Below are experts of layer 9 (counted from 0) of a mixture-of-experts language model. Rows are named router (the router's row for the expert), up (a neuron's input weights, with its number) and show model dimensions 0-63. Each number is 200 + 40 x the weight over its row's rms, rounded and kept within 0 to 999.
After each expert's rows: "gets" lists some tokens that make up at least twice as much of what it gets as of all text. This comes from a sample of Wikipedia text that the model never trained on. Tokens count by the router's weight.

# expert 31
router,232,184,185,240,205,215,213,149,189,216,167,150,185,205,180,239,183,211,220,182,179,205,206,220,260,279,235,162,204,194,132,292,261,156,238,240,167,233,195,167,116,208,195,219,156,141,193,179,217,216,201,184,133,193,136,119,203,203,262,201,255,242,148,157
up0,149,226,176,199,178,209,255,178,174,176,161,199,167,248,206,114,195,187,226,148,218,178,211,206,272,210,176,171,218,311,198,205,192,191,202,192,171,196,178,180,227,196,225,213,217,244,213,217,185,191,169,187,225,181,172,136,222,193,196,236,207,187,170,179
up1,195,209,126,217,212,252,196,212,213,249,196,232,204,228,188,186,152,224,162,198,194,198,206,194,302,203,201,243,295,192,196,232,186,248,225,194,117,270,194,182,206,244,178,211,183,221,235,144,263,221,164,193,209,223,138,217,146,118,234,100,250,183,182,192
up2,233,271,192,230,213,231,201,135,130,177,160,176,189,184,212,252,154,226,171,138,212,240,149,276,274,236,184,243,263,236,161,211,111,204,200,173,171,131,240,177,198,235,168,219,156,171,164,148,171,192,170,263,196,217,135,232,244,231,150,179,131,206,181,231
up3,209,186,128,256,241,237,254,159,142,145,181,194,307,240,205,195,164,166,231,249,202,163,211,149,252,230,210,200,203,230,189,192,227,284,193,243,195,302,161,179,207,219,278,146,171,120,215,217,230,210,160,199,186,230,179,285,253,272,245,219,199,233,163,174
up4,243,133,163,254,230,212,171,233,167,261,199,246,225,272,169,179,196,264,165,207,135,203,221,207,237,273,225,173,235,160,175,153,245,234,178,232,200,182,244,248,204,196,149,237,198,249,260,167,182,181,207,225,226,108,152,177,223,196,224,150,261,266,225,187
up5,190,144,208,154,189,178,164,133,197,224,194,230,160,214,179,167,234,210,207,162,179,256,164,205,222,255,247,173,219,148,215,228,262,207,169,169,211,246,195,221,142,137,186,177,174,93,181,218,227,166,132,248,211,193,200,140,189,90,269,206,229,186,199,189
up6,242,241,159,149,236,242,139,232,160,199,256,297,210,297,168,199,120,241,230,257,176,260,177,77,207,185,192,195,207,173,177,175,96,119,199,271,126,187,249,230,109,198,143,238,205,144,186,174,212,253,197,163,162,184,229,88,252,173,246,229,212,202,98,216
up7,253,244,217,220,177,214,184,177,231,220,134,208,214,156,171,201,212,213,195,238,204,178,143,225,205,204,155,148,242,125,199,271,194,206,190,244,199,224,230,227,254,167,187,241,204,228,246,136,226,158,193,155,209,211,203,212,135,151,255,212,208,247,215,156
up8,185,244,149,156,215,123,118,227,250,101,169,182,167,234,185,233,246,239,250,197,216,193,218,205,273,166,236,229,196,248,235,176,245,156,233,189,250,187,189,125,177,243,251,282,184,268,195,165,194,195,184,163,251,192,223,85,219,213,192,174,248,179,202,238
up9,266,206,200,189,150,180,226,164,238,138,141,254,192,242,233,139,238,172,246,250,224,195,236,158,196,159,217,215,188,207,196,187,203,148,194,216,225,218,201,179,145,149,160,256,242,152,217,209,211,175,230,170,175,271,153,147,215,278,192,166,279,236,187,150
up10,283,178,269,172,211,203,262,152,208,166,198,158,217,222,209,189,234,228,240,273,174,255,230,203,193,243,161,140,156,243,133,202,236,183,214,192,178,165,171,249,207,249,144,218,224,149,147,231,254,195,186,163,175,267,195,163,175,196,245,155,211,199,182,226
up11,237,183,147,196,175,217,244,114,230,206,184,219,205,221,267,231,133,221,188,267,228,200,176,147,258,140,282,95,194,190,230,225,190,226,295,222,175,240,239,183,137,196,171,181,236,102,209,207,242,188,186,244,178,194,252,117,154,237,226,216,237,204,232,212
up12,153,171,219,140,141,265,162,231,239,216,130,156,206,198,152,238,262,222,191,193,139,209,252,157,262,257,182,169,226,138,206,205,187,236,271,239,248,176,235,174,179,197,190,176,222,286,207,188,239,263,264,212,209,194,131,133,200,93,257,170,113,230,184,158
up13,181,228,165,171,158,95,207,184,172,258,158,161,222,198,172,132,246,284,212,215,271,156,205,238,164,159,222,222,182,128,123,182,147,202,230,238,73,257,145,244,188,223,283,194,203,156,238,177,225,251,160,202,145,215,200,167,201,238,243,232,225,189,156,195
up14,233,197,175,171,245,222,195,192,213,223,217,185,212,216,195,276,198,162,239,148,205,185,256,179,164,203,181,189,120,254,220,260,189,202,281,203,193,222,152,204,243,201,216,238,142,211,260,256,186,211,183,162,236,150,226,167,257,175,221,281,191,199,140,237
up15,154,182,251,152,228,133,220,183,188,230,203,251,230,166,248,203,159,127,120,178,179,236,168,233,224,214,229,144,212,217,124,199,185,200,249,148,246,290,247,169,206,172,190,246,200,202,207,184,228,255,247,210,214,203,217,150,155,189,193,219,275,230,225,255
up16,178,190,251,145,203,249,206,180,231,221,151,287,204,240,244,181,197,214,231,201,200,181,243,213,282,225,154,215,171,167,157,168,284,213,225,238,221,214,222,231,201,217,132,172,159,174,232,163,200,169,131,116,106,246,166,130,192,210,251,244,165,192,228,141
gets: " and", " but", ";", " not", " was", " is"

# expert 10
router,138,180,245,187,279,256,163,201,226,170,136,159,270,180,154,175,192,269,217,168,243,293,181,232,191,215,189,263,228,284,165,198,161,190,178,200,266,241,141,189,212,226,233,227,240,226,149,129,227,163,198,215,197,225,182,184,205,212,283,268,181,231,259,199
up0,175,262,219,168,172,139,187,208,211,150,198,215,186,196,202,195,179,185,288,250,213,196,235,183,193,210,155,212,190,169,148,206,225,224,162,204,166,183,269,185,171,251,140,268,230,178,226,129,239,238,182,151,213,280,231,233,303,172,218,141,195,187,234,195
up1,192,101,223,222,121,171,224,167,161,283,320,243,205,245,211,189,173,191,193,268,183,211,146,136,213,176,177,228,165,200,240,249,254,196,207,166,237,171,243,157,175,240,207,190,209,182,188,209,140,215,159,189,140,193,232,202,173,213,194,191,259,212,171,221
up2,206,136,164,175,252,163,213,194,192,255,80,189,242,152,137,287,194,76,188,263,155,214,208,214,233,166,238,151,220,156,221,187,222,190,184,219,213,254,143,131,182,219,236,200,203,218,209,171,161,173,226,181,185,179,237,247,206,119,138,157,223,208,201,227
up3,222,150,226,198,219,165,244,227,258,164,199,216,211,135,207,214,220,169,169,235,132,192,158,237,203,204,179,205,190,196,175,225,191,126,209,152,233,288,176,248,229,168,221,203,209,226,179,235,192,201,192,150,215,114,231,266,190,126,175,194,109,244,159,243
up4,130,173,123,256,250,246,245,147,235,191,270,199,155,152,167,209,139,220,200,168,248,253,175,209,188,183,255,141,222,203,300,219,214,252,258,187,255,286,156,189,206,189,203,182,193,228,173,147,287,201,240,293,183,204,209,194,214,230,174,265,141,159,196,178
up5,169,205,214,205,269,186,233,257,146,174,250,240,243,120,237,182,206,187,315,135,235,235,154,199,210,151,172,210,210,219,173,218,184,193,231,163,211,186,187,245,165,189,222,233,172,214,202,224,258,103,198,254,140,218,198,176,196,95,233,128,219,166,161,225
up6,165,176,254,111,186,196,194,166,156,204,235,175,307,263,207,282,260,191,253,146,135,222,215,221,217,213,168,234,203,206,146,198,194,217,123,147,161,131,232,221,170,209,198,177,219,228,109,157,168,270,176,243,226,152,228,233,158,189,224,255,174,220,171,248
up7,255,186,164,186,255,258,130,124,260,175,175,218,207,204,172,164,233,263,168,172,206,198,176,244,234,216,173,214,183,149,159,132,136,207,192,228,284,199,180,183,236,215,193,156,139,178,248,173,233,209,226,214,106,202,156,123,201,166,181,195,158,148,174,177
up8,155,176,290,263,202,145,215,194,164,152,217,264,213,245,141,150,172,228,165,199,179,222,285,250,149,239,161,194,273,183,267,135,213,205,139,241,185,188,234,232,221,193,196,244,165,190,242,165,248,180,195,186,252,172,223,278,195,277,256,119,175,215,198,260
up9,137,249,256,225,235,121,172,233,203,241,264,199,267,185,150,187,212,208,239,239,180,254,237,223,205,206,212,205,215,185,156,146,257,252,211,233,145,234,146,232,206,180,170,169,147,71,200,182,230,183,214,249,186,193,187,225,205,183,202,247,221,197,189,193
up10,124,271,211,160,220,198,214,196,220,190,170,256,246,170,227,217,275,192,243,160,194,228,209,175,216,188,182,283,182,209,119,158,155,213,242,232,188,235,195,158,148,200,235,206,173,169,173,210,224,169,247,150,168,161,241,194,168,111,238,182,181,172,263,180
up11,198,190,172,158,215,202,197,243,248,194,205,220,139,165,189,142,200,251,264,227,153,163,170,253,192,163,318,189,141,198,181,205,230,195,214,205,209,168,224,191,264,157,144,281,187,129,237,185,165,237,208,179,267,249,195,238,139,304,191,186,280,234,190,224
up12,186,151,211,167,230,152,236,196,259,174,214,211,178,178,193,221,162,257,217,178,206,172,175,176,234,211,164,233,172,209,154,257,264,234,273,235,228,195,193,103,167,178,175,198,232,180,271,234,151,178,264,222,143,174,177,106,237,171,195,204,229,222,184,202
up13,209,222,232,150,170,175,102,164,293,193,156,166,242,193,140,165,169,271,216,111,195,228,182,189,199,215,270,233,143,198,197,187,231,135,191,251,287,189,206,202,225,180,208,283,241,197,240,176,179,244,181,223,148,230,205,197,255,201,181,214,155,246,220,216
up14,145,202,213,166,210,167,221,260,205,190,221,188,219,197,196,290,198,302,307,284,196,229,222,213,249,219,188,167,198,185,240,236,220,218,189,259,113,197,184,199,181,232,272,186,191,259,180,193,221,232,196,220,194,133,117,261,186,152,211,189,193,348,225,161
up15,243,97,227,227,260,199,252,179,200,252,280,220,249,258,227,212,231,203,194,184,197,222,190,197,185,158,174,223,237,227,104,143,191,221,224,160,257,182,230,173,192,199,165,178,134,189,207,238,170,203,241,214,173,156,146,153,233,142,251,137,210,215,194,172
up16,168,145,184,161,194,224,240,217,262,214,137,177,223,198,217,248,161,252,211,189,239,193,143,184,217,213,214,225,257,238,243,251,211,200,173,242,205,251,155,227,234,182,210,212,237,178,181,192,292,171,206,255,182,127,260,223,281,184,187,226,206,131,196,133
gets: " |", " ", ";", " there", " =", " –"

# expert 29
router,173,169,235,215,243,184,118,208,250,219,157,152,211,240,213,213,144,248,232,171,187,215,232,225,241,191,246,160,222,194,146,224,266,172,222,188,220,250,182,254,171,195,244,183,238,231,130,192,241,191,148,238,168,181,145,163,241,124,242,242,135,228,212,164
up0,191,162,108,195,175,234,254,165,225,212,230,218,276,155,199,153,181,218,194,171,156,222,254,229,245,171,205,165,177,160,124,286,224,234,227,221,176,273,214,162,175,214,210,158,186,204,201,254,228,238,189,188,171,118,193,187,206,197,284,199,175,236,184,113
up1,296,235,129,210,239,239,169,159,172,264,250,193,207,189,206,217,183,228,147,171,188,189,174,203,224,209,179,133,176,170,195,176,209,237,265,185,242,209,219,184,171,212,212,188,245,223,220,206,221,216,178,206,208,167,160,185,152,195,144,192,242,261,269,282
up2,170,191,200,163,187,215,192,186,294,181,166,200,267,202,208,128,213,195,207,165,269,221,227,191,170,180,200,227,243,236,216,225,143,225,181,246,202,239,225,208,177,186,225,196,176,304,144,196,203,195,202,218,149,206,138,178,196,181,129,238,282,175,187,205
up3,169,192,237,240,191,146,214,252,225,245,219,167,240,271,193,215,201,215,227,207,177,195,216,221,217,181,253,226,268,192,178,176,247,201,187,244,207,211,265,120,205,163,233,188,153,156,144,208,148,142,169,228,138,203,174,254,221,201,154,291,260,275,177,124
up4,172,193,191,172,176,163,232,179,208,227,247,189,194,174,260,270,188,154,262,221,115,267,151,201,270,187,211,133,283,214,184,259,221,174,164,185,253,159,215,197,181,172,177,167,258,217,243,134,241,200,156,185,200,198,185,261,164,185,225,254,189,160,199,209
up5,195,210,239,207,179,234,191,210,198,158,194,205,263,221,173,205,208,247,293,227,285,267,164,167,259,267,238,168,240,212,177,246,195,193,137,242,236,244,247,253,228,235,184,165,260,236,200,148,202,271,119,224,134,189,261,182,185,242,307,213,272,196,253,200
up6,163,209,177,124,250,187,206,204,195,223,200,248,205,259,243,265,207,287,231,190,329,152,201,194,238,296,194,225,251,240,194,250,257,208,178,201,203,239,219,215,242,174,232,253,265,214,182,146,208,217,221,253,209,132,186,223,165,94,152,182,191,197,170,172
up7,187,188,184,187,217,166,175,237,269,184,108,268,129,242,167,171,140,260,251,208,177,191,227,113,178,231,170,165,232,224,202,229,184,197,172,170,157,98,191,209,199,271,232,150,174,252,254,216,145,233,208,214,275,242,148,108,165,155,144,184,196,136,191,280
up8,150,122,173,217,225,190,191,165,207,193,222,242,178,217,156,169,233,183,231,153,204,140,172,141,224,145,183,163,161,144,186,267,154,201,201,217,147,249,211,151,210,258,267,192,123,138,154,186,208,151,237,233,106,151,186,184,231,215,178,139,223,257,216,144
up9,226,201,254,232,248,219,193,131,175,217,156,205,198,271,203,235,245,230,163,225,187,183,179,128,182,134,182,176,233,244,194,211,184,250,170,213,162,276,91,169,279,163,207,188,195,179,304,134,122,142,153,185,174,274,127,250,145,163,205,220,199,211,165,196
up10,183,232,283,233,273,101,196,244,191,231,185,252,203,164,197,210,179,133,167,143,252,231,276,247,274,231,227,194,126,214,170,207,228,222,222,132,261,215,147,203,203,163,194,104,216,152,172,167,218,225,115,183,247,216,255,223,197,185,141,194,124,244,241,243
up11,182,186,286,191,210,208,207,261,189,200,193,213,168,257,179,231,156,199,272,260,169,181,129,227,161,240,185,218,196,172,215,205,163,169,276,183,187,159,249,196,170,197,239,289,230,232,203,236,152,143,233,318,186,210,184,224,186,236,163,157,136,216,186,209
up12,210,207,185,174,274,140,267,133,123,170,158,198,213,216,196,198,199,188,226,211,194,152,191,166,126,178,290,215,209,284,202,177,229,241,200,219,214,167,237,202,252,199,230,159,163,196,206,235,212,220,177,157,168,222,257,191,143,187,208,150,203,178,199,197
up13,166,192,228,237,153,172,186,232,176,201,206,211,189,212,200,224,227,206,150,136,232,198,185,158,182,157,192,180,123,148,205,162,242,151,193,245,217,189,234,209,138,200,213,169,164,252,254,176,167,201,167,165,181,158,161,218,174,260,204,142,260,211,209,151
up14,245,166,79,158,313,214,234,185,193,232,161,192,223,165,211,153,200,272,202,259,205,236,192,194,217,294,251,204,230,192,218,216,244,178,268,261,173,173,193,169,252,200,201,241,165,245,188,212,194,179,183,188,202,165,198,187,179,182,227,192,216,255,174,147
up15,233,194,206,172,253,130,199,217,273,98,200,166,178,238,255,243,202,241,213,183,231,179,243,251,233,260,264,169,297,152,176,242,225,206,208,239,253,239,242,200,188,194,209,180,228,177,185,218,249,187,154,237,302,156,140,188,203,181,171,219,195,215,178,132
up16,149,163,228,177,190,146,186,118,253,222,239,229,223,196,193,188,192,238,226,230,181,177,269,219,284,177,234,190,199,215,222,214,231,258,231,173,216,249,231,147,242,216,254,258,226,112,117,186,218,210,142,212,269,168,163,136,120,86,169,218,221,202,221,188
gets: "-", "\n", "|", " was", " is", " be"

# expert 1
router,250,156,260,215,223,206,209,231,166,250,183,225,282,249,215,226,221,242,223,123,231,178,222,191,179,250,293,240,244,235,217,222,270,177,316,187,190,294,195,228,215,228,215,156,163,108,216,149,257,226,186,225,210,162,161,158,176,122,126,208,202,275,197,121
up0,169,158,234,199,185,222,210,185,232,132,252,230,202,142,182,268,232,105,202,242,214,162,174,219,222,177,242,179,246,247,203,194,164,215,207,229,226,195,220,249,258,222,188,287,230,222,149,162,177,191,166,194,225,182,207,167,180,146,237,228,212,167,213,223
up1,192,177,173,244,201,269,154,219,209,193,223,200,244,182,146,175,149,289,279,224,179,245,148,150,229,196,228,212,174,288,180,184,128,193,257,229,305,256,227,177,119,218,206,255,209,211,230,195,178,199,202,171,191,172,246,227,141,99,253,194,241,204,247,174
up2,224,263,203,175,191,203,212,185,65,253,171,183,222,146,218,182,205,275,286,207,168,170,166,166,211,201,262,193,183,209,229,169,179,236,211,184,265,235,202,192,161,208,147,286,212,206,257,189,118,196,189,245,243,208,228,226,176,209,162,224,155,146,181,188
up3,224,205,246,207,161,225,166,172,141,203,161,223,231,183,172,258,201,143,230,148,221,178,228,197,149,232,174,164,164,188,245,213,112,209,213,216,265,180,131,208,201,111,172,160,218,186,206,175,181,196,142,216,168,193,200,253,252,279,269,188,183,215,181,146
up4,296,176,224,124,233,179,211,183,164,170,264,142,175,168,149,271,150,207,246,138,183,201,167,181,204,211,262,261,244,207,275,131,215,221,229,200,165,219,241,195,183,204,181,184,189,192,144,168,222,196,234,174,192,150,159,187,249,236,163,169,272,204,176,160
up5,221,233,181,254,265,213,151,246,157,195,219,239,107,176,197,241,240,133,242,130,191,162,96,235,222,198,190,238,247,162,199,192,204,202,228,162,196,167,160,229,200,197,178,186,196,197,195,179,180,206,214,216,176,142,208,183,180,273,140,241,196,242,187,180
up6,203,128,155,148,224,222,167,170,195,172,197,209,232,193,282,182,168,161,196,161,205,231,186,202,188,223,170,196,200,246,213,194,276,233,222,241,186,176,216,174,245,140,153,201,171,176,176,201,154,218,154,195,180,166,235,217,266,199,161,169,303,186,208,147
up7,231,230,197,274,184,199,205,232,177,227,133,207,173,251,153,205,82,227,217,224,239,168,264,236,170,255,118,266,262,242,212,229,184,238,256,232,153,262,230,193,166,175,191,187,236,224,186,216,163,268,169,168,223,205,98,256,173,259,269,166,164,248,203,166
up8,122,200,169,145,205,247,193,249,204,133,204,178,176,159,157,235,212,195,218,262,240,171,211,153,232,215,175,228,180,254,196,262,209,226,187,242,185,170,199,214,218,151,230,154,142,244,276,195,249,198,188,162,219,195,167,182,124,210,184,149,208,243,207,230
up9,213,225,195,194,240,177,200,243,187,176,193,272,276,185,248,238,181,264,289,249,169,178,226,209,227,225,213,221,193,155,165,189,217,180,239,299,210,264,220,122,262,202,178,194,266,242,227,140,158,203,80,231,248,209,179,157,196,184,193,212,158,201,176,159
up10,218,168,179,201,231,207,209,230,150,256,103,214,219,175,206,129,217,198,217,206,222,222,158,172,230,219,190,191,157,200,186,186,142,212,168,207,209,232,167,197,253,174,223,241,195,134,256,221,177,219,157,179,170,234,147,228,197,196,197,279,158,193,235,221
up11,196,173,141,180,224,227,222,243,244,195,241,214,251,227,166,161,239,288,219,176,197,167,170,198,114,161,167,190,216,174,184,228,190,153,217,176,208,185,94,113,244,214,171,303,226,211,230,194,219,177,192,267,248,190,163,135,265,213,167,236,219,228,184,216
up12,211,204,221,116,223,193,208,204,188,220,211,164,228,184,229,96,102,182,178,199,231,244,154,197,231,266,268,234,191,245,161,211,205,262,208,227,170,236,243,183,254,253,148,257,197,235,180,248,248,220,135,231,195,186,249,130,153,151,281,75,198,230,240,169
up13,225,189,209,189,174,199,205,193,197,229,231,222,218,199,186,172,223,172,231,236,138,297,218,213,256,181,163,257,255,218,188,180,220,160,155,160,223,194,183,195,226,192,235,152,139,220,242,154,138,135,262,191,217,207,181,176,130,195,120,202,240,235,146,264
up14,282,93,166,261,233,198,251,156,222,250,255,202,274,221,148,190,161,265,240,129,177,191,279,191,171,236,243,229,200,212,234,187,259,173,219,247,257,159,203,175,222,185,152,147,177,164,251,209,250,137,195,222,194,338,224,197,243,202,241,251,227,238,170,222
up15,215,233,191,148,229,172,137,203,204,274,192,226,210,237,283,112,194,190,209,166,192,181,211,222,220,275,180,130,133,207,113,191,257,186,235,126,186,144,224,172,184,236,192,195,198,138,180,209,174,196,227,215,254,238,165,158,192,149,188,193,227,139,231,205
up16,212,220,148,180,191,224,225,207,151,280,177,209,196,226,98,238,150,202,173,162,154,223,182,216,168,218,184,150,204,244,224,262,201,222,142,225,197,222,212,191,239,170,241,241,226,170,194,176,310,253,256,229,162,142,197,286,221,159,116,241,186,224,194,152
gets: "|", "\n", "-", "=", " No.", " Party"

# expert 18
router,154,215,202,166,217,166,215,226,119,234,175,125,150,225,140,222,164,198,264,182,237,214,209,245,182,261,187,221,200,198,183,221,288,210,202,192,226,232,198,226,239,176,286,250,203,236,268,139,228,230,198,240,221,143,239,141,110,150,224,223,166,291,202,168
up0,198,191,188,238,190,202,215,192,205,218,234,176,64,216,187,196,186,243,239,140,168,252,229,278,211,233,207,182,205,199,231,201,225,156,236,288,251,152,230,199,241,221,256,244,213,281,247,193,268,179,179,126,191,293,187,205,235,227,223,229,190,204,213,172
up1,252,172,121,193,226,105,245,205,178,104,160,176,198,193,275,293,183,210,198,254,168,252,318,201,135,202,200,200,151,145,238,262,250,238,213,205,228,150,128,254,106,236,244,166,238,179,190,141,145,202,209,196,139,148,211,196,261,237,231,228,204,156,192,222
up2,179,169,191,211,247,177,195,222,145,235,197,192,214,153,186,229,168,241,239,153,220,148,228,172,193,273,206,208,195,200,174,245,147,220,230,192,205,206,182,165,144,196,227,257,164,220,276,234,197,182,168,257,266,141,243,196,148,189,203,195,111,185,180,146
up3,191,133,192,288,244,236,207,197,134,210,234,191,239,178,230,202,241,266,136,233,257,249,220,221,283,123,188,174,213,240,191,173,239,253,200,222,192,162,168,217,205,187,145,165,173,244,252,192,208,134,150,192,226,175,195,205,180,175,233,153,168,230,206,233
up4,182,233,197,222,227,200,156,217,201,242,207,182,201,156,242,207,189,281,182,160,199,195,191,209,211,242,210,237,90,174,204,175,230,233,192,226,217,227,228,214,223,182,223,235,211,184,209,234,205,196,127,264,175,176,193,151,258,261,287,232,202,293,194,207
up5,180,232,208,171,155,244,239,170,170,196,122,138,177,202,187,175,197,180,285,262,170,217,104,188,208,209,244,223,164,241,159,140,204,223,185,207,200,151,166,206,221,235,201,205,219,159,212,209,215,175,144,227,308,183,145,230,153,197,163,129,299,196,210,247
up6,154,176,205,193,201,245,212,240,201,220,186,244,231,263,163,261,241,209,195,243,233,103,227,162,233,185,172,193,240,246,192,202,291,186,136,195,154,212,268,196,202,173,232,169,277,279,152,262,220,180,123,267,216,117,132,233,187,180,210,209,230,249,177,253
up7,211,125,182,253,162,276,148,209,203,239,254,242,259,263,212,175,192,215,186,150,185,194,243,204,293,218,145,243,220,203,213,122,184,110,311,228,259,185,207,215,261,182,238,163,197,227,150,145,249,195,179,207,201,264,281,193,274,152,180,229,177,127,165,184
up8,189,224,197,161,262,200,189,185,129,176,159,133,228,239,212,105,174,211,235,161,196,225,200,197,169,185,166,253,184,215,212,200,204,250,124,135,182,209,221,178,208,184,176,219,167,160,174,140,240,177,147,178,291,311,187,295,206,174,197,277,171,174,210,228
up9,218,199,271,136,210,204,231,222,265,262,265,209,178,180,131,213,158,212,190,256,244,124,211,266,239,251,272,165,183,264,210,271,240,192,167,195,194,200,170,164,256,252,168,148,202,178,199,187,237,300,143,203,214,180,288,194,184,251,173,278,151,172,184,154
up10,155,143,200,163,172,190,261,285,237,156,191,221,173,134,168,238,239,232,292,155,232,198,202,207,152,156,260,214,185,223,199,308,202,165,171,148,196,109,186,230,133,241,232,212,164,204,239,149,272,188,232,269,88,222,188,240,262,174,212,206,153,127,199,256
up11,229,225,202,151,228,160,270,221,158,194,203,221,77,207,184,151,255,219,210,242,181,233,185,232,133,204,203,103,218,174,181,222,239,170,194,230,173,233,265,192,171,220,202,144,211,169,194,232,199,195,134,130,202,241,167,139,288,220,273,166,161,274,167,148
up12,133,207,238,187,234,241,233,137,227,263,176,139,237,209,193,214,231,162,183,253,219,231,179,215,170,265,258,181,193,169,200,253,134,186,155,210,276,211,188,185,141,174,202,145,234,232,267,159,258,229,170,226,245,188,178,190,233,160,209,181,200,177,270,167
up13,226,197,137,165,190,256,168,151,153,178,115,198,137,159,259,193,163,208,249,186,209,299,224,249,229,199,271,207,237,236,136,188,190,184,249,261,155,207,213,184,175,172,186,210,138,123,235,232,182,269,179,182,215,225,215,169,226,266,195,236,250,191,145,257
up14,216,148,241,216,234,181,164,184,130,176,204,242,204,197,148,177,212,277,265,213,228,185,250,228,224,223,196,202,129,173,209,200,255,223,273,195,224,188,245,217,237,282,226,186,233,180,217,203,184,202,139,158,210,137,281,163,222,287,243,160,210,201,227,212
up15,132,246,147,140,248,169,228,170,172,210,173,179,233,208,245,197,198,169,151,278,209,211,226,273,280,223,200,155,232,151,223,111,217,188,197,250,188,242,212,200,254,156,273,180,242,140,153,199,163,218,163,192,119,187,300,205,179,205,209,244,215,212,307,153
up16,224,154,186,214,214,233,203,203,152,184,96,170,230,181,169,232,180,180,203,210,256,233,258,200,150,174,158,207,177,209,197,205,170,206,205,188,207,248,213,122,141,178,207,162,89,179,208,195,325,226,151,216,129,238,150,187,187,183,239,213,155,212,150,152
gets: " A", " New", " S", " E", " T", " K"

# expert 2
router,219,182,241,185,273,208,181,139,205,151,161,185,202,217,140,183,171,227,234,173,194,265,153,232,233,271,271,223,278,260,163,265,252,146,234,198,229,216,142,221,147,232,272,195,257,182,219,174,206,183,156,265,169,156,165,153,162,194,219,261,166,232,224,195
up0,178,245,250,267,168,200,236,237,179,214,232,200,191,155,204,249,249,287,134,163,168,243,165,180,191,235,223,194,197,258,164,260,170,170,187,210,288,179,172,211,217,142,210,200,281,211,216,191,181,220,173,239,193,170,143,236,173,201,225,256,179,313,201,170
up1,234,162,231,179,262,162,202,289,267,177,269,198,204,205,205,233,105,209,300,209,206,235,287,168,182,171,302,160,170,201,172,173,222,161,275,239,181,276,184,161,233,187,195,192,181,221,188,190,243,273,194,146,221,195,178,177,238,186,204,135,269,246,153,205
up2,188,196,272,188,235,170,232,227,151,304,230,193,221,189,206,152,156,229,222,134,219,177,150,185,201,223,231,142,147,195,111,206,135,166,185,229,222,108,158,180,149,202,190,152,169,275,239,193,186,181,155,221,170,191,221,185,190,207,188,180,138,236,207,150
up3,275,190,237,260,138,175,176,159,201,175,233,198,240,201,163,208,171,224,246,189,193,217,143,194,210,215,280,228,153,171,230,209,226,181,221,158,206,228,148,177,189,200,197,177,217,232,201,185,219,133,191,145,161,157,225,203,203,182,266,179,210,218,245,151
up4,164,237,209,223,148,196,255,179,195,205,194,167,200,214,138,219,198,270,176,146,214,234,217,159,216,200,197,218,242,197,157,244,248,253,223,243,195,227,173,245,146,213,237,256,200,219,275,246,216,198,172,191,151,238,218,205,126,124,298,201,213,235,139,182
up5,240,180,149,148,241,214,142,198,211,235,216,289,216,182,155,163,235,175,152,240,191,215,228,173,203,173,263,176,207,201,122,203,210,116,249,234,284,196,216,232,228,123,126,77,157,193,222,218,226,170,168,104,202,231,214,213,165,164,198,213,221,194,224,226
up6,262,222,243,173,208,220,254,141,160,172,171,276,198,229,150,223,241,231,201,219,221,172,167,299,218,219,149,172,199,238,222,201,193,163,158,291,136,194,194,189,199,279,212,142,175,238,232,208,262,148,173,186,215,278,166,168,184,148,137,162,194,267,155,198
up7,137,245,182,184,231,142,225,197,231,168,222,223,234,209,165,263,146,279,306,169,267,257,173,266,222,231,241,147,236,191,221,248,163,176,268,267,209,199,245,174,196,266,237,183,237,221,256,225,180,189,162,187,141,198,211,208,247,199,216,202,170,203,134,258
up8,186,224,185,194,241,194,135,174,200,178,207,197,207,199,208,199,157,150,199,157,173,182,171,268,240,167,201,274,163,252,166,229,238,195,166,243,173,212,178,232,281,209,151,233,149,130,207,133,221,228,159,159,188,164,216,237,238,206,226,219,117,191,243,249
up9,232,180,265,185,238,154,125,147,242,218,180,213,184,182,237,234,222,162,159,238,180,185,184,193,235,219,232,199,207,208,181,135,209,251,219,216,167,165,190,207,155,208,153,208,188,192,250,143,298,241,150,186,149,253,219,227,129,173,166,277,152,171,193,147
up10,279,202,187,193,238,127,199,206,147,127,137,194,220,182,262,179,228,172,151,155,156,223,214,175,222,194,240,264,166,154,266,264,171,204,257,151,118,259,269,166,206,162,205,163,99,164,300,202,177,186,240,169,230,113,236,236,195,166,212,238,208,235,153,231
up11,151,231,178,132,219,176,138,214,217,219,263,184,172,230,178,197,225,192,221,204,144,212,185,140,195,183,248,175,202,188,179,200,196,188,301,169,151,257,232,247,195,168,162,281,229,171,149,189,222,184,190,218,272,226,177,142,197,209,228,217,251,190,177,190
up12,215,198,153,182,141,249,242,141,275,232,197,151,284,203,188,215,230,247,192,237,190,113,187,226,209,230,238,169,286,246,124,226,200,210,221,199,255,218,213,203,194,167,199,230,208,169,207,134,244,240,143,200,229,224,203,234,263,157,226,151,258,242,181,172
up13,177,153,202,178,146,239,238,196,218,199,166,199,207,197,207,201,147,216,188,199,229,141,223,232,181,174,176,143,202,253,153,238,250,217,203,321,197,190,237,125,277,222,276,215,174,190,260,220,229,272,193,253,199,166,203,135,182,202,165,132,172,167,163,204
up14,149,250,172,206,187,154,226,139,216,274,142,248,169,170,202,161,166,221,290,128,229,241,199,107,204,193,175,159,194,227,206,219,183,178,197,161,184,175,196,253,213,237,234,227,231,190,167,179,161,150,262,163,256,198,189,185,150,212,248,176,130,227,285,156
up15,207,288,176,224,193,197,176,206,221,204,127,162,162,172,133,255,200,166,162,199,170,222,226,227,211,208,151,255,183,138,225,184,238,224,260,230,212,171,249,227,159,185,179,166,183,142,155,216,221,208,168,281,216,236,222,290,127,210,195,177,238,209,223,186
up16,203,265,173,275,223,248,113,196,184,217,250,165,258,249,235,214,192,159,232,184,307,188,221,141,254,260,185,223,233,213,152,157,225,208,162,245,189,242,165,220,183,201,190,199,193,261,199,188,309,229,238,226,213,154,151,171,147,187,281,193,171,252,255,192
gets: ".", ",", "s.", ")", "',", ")."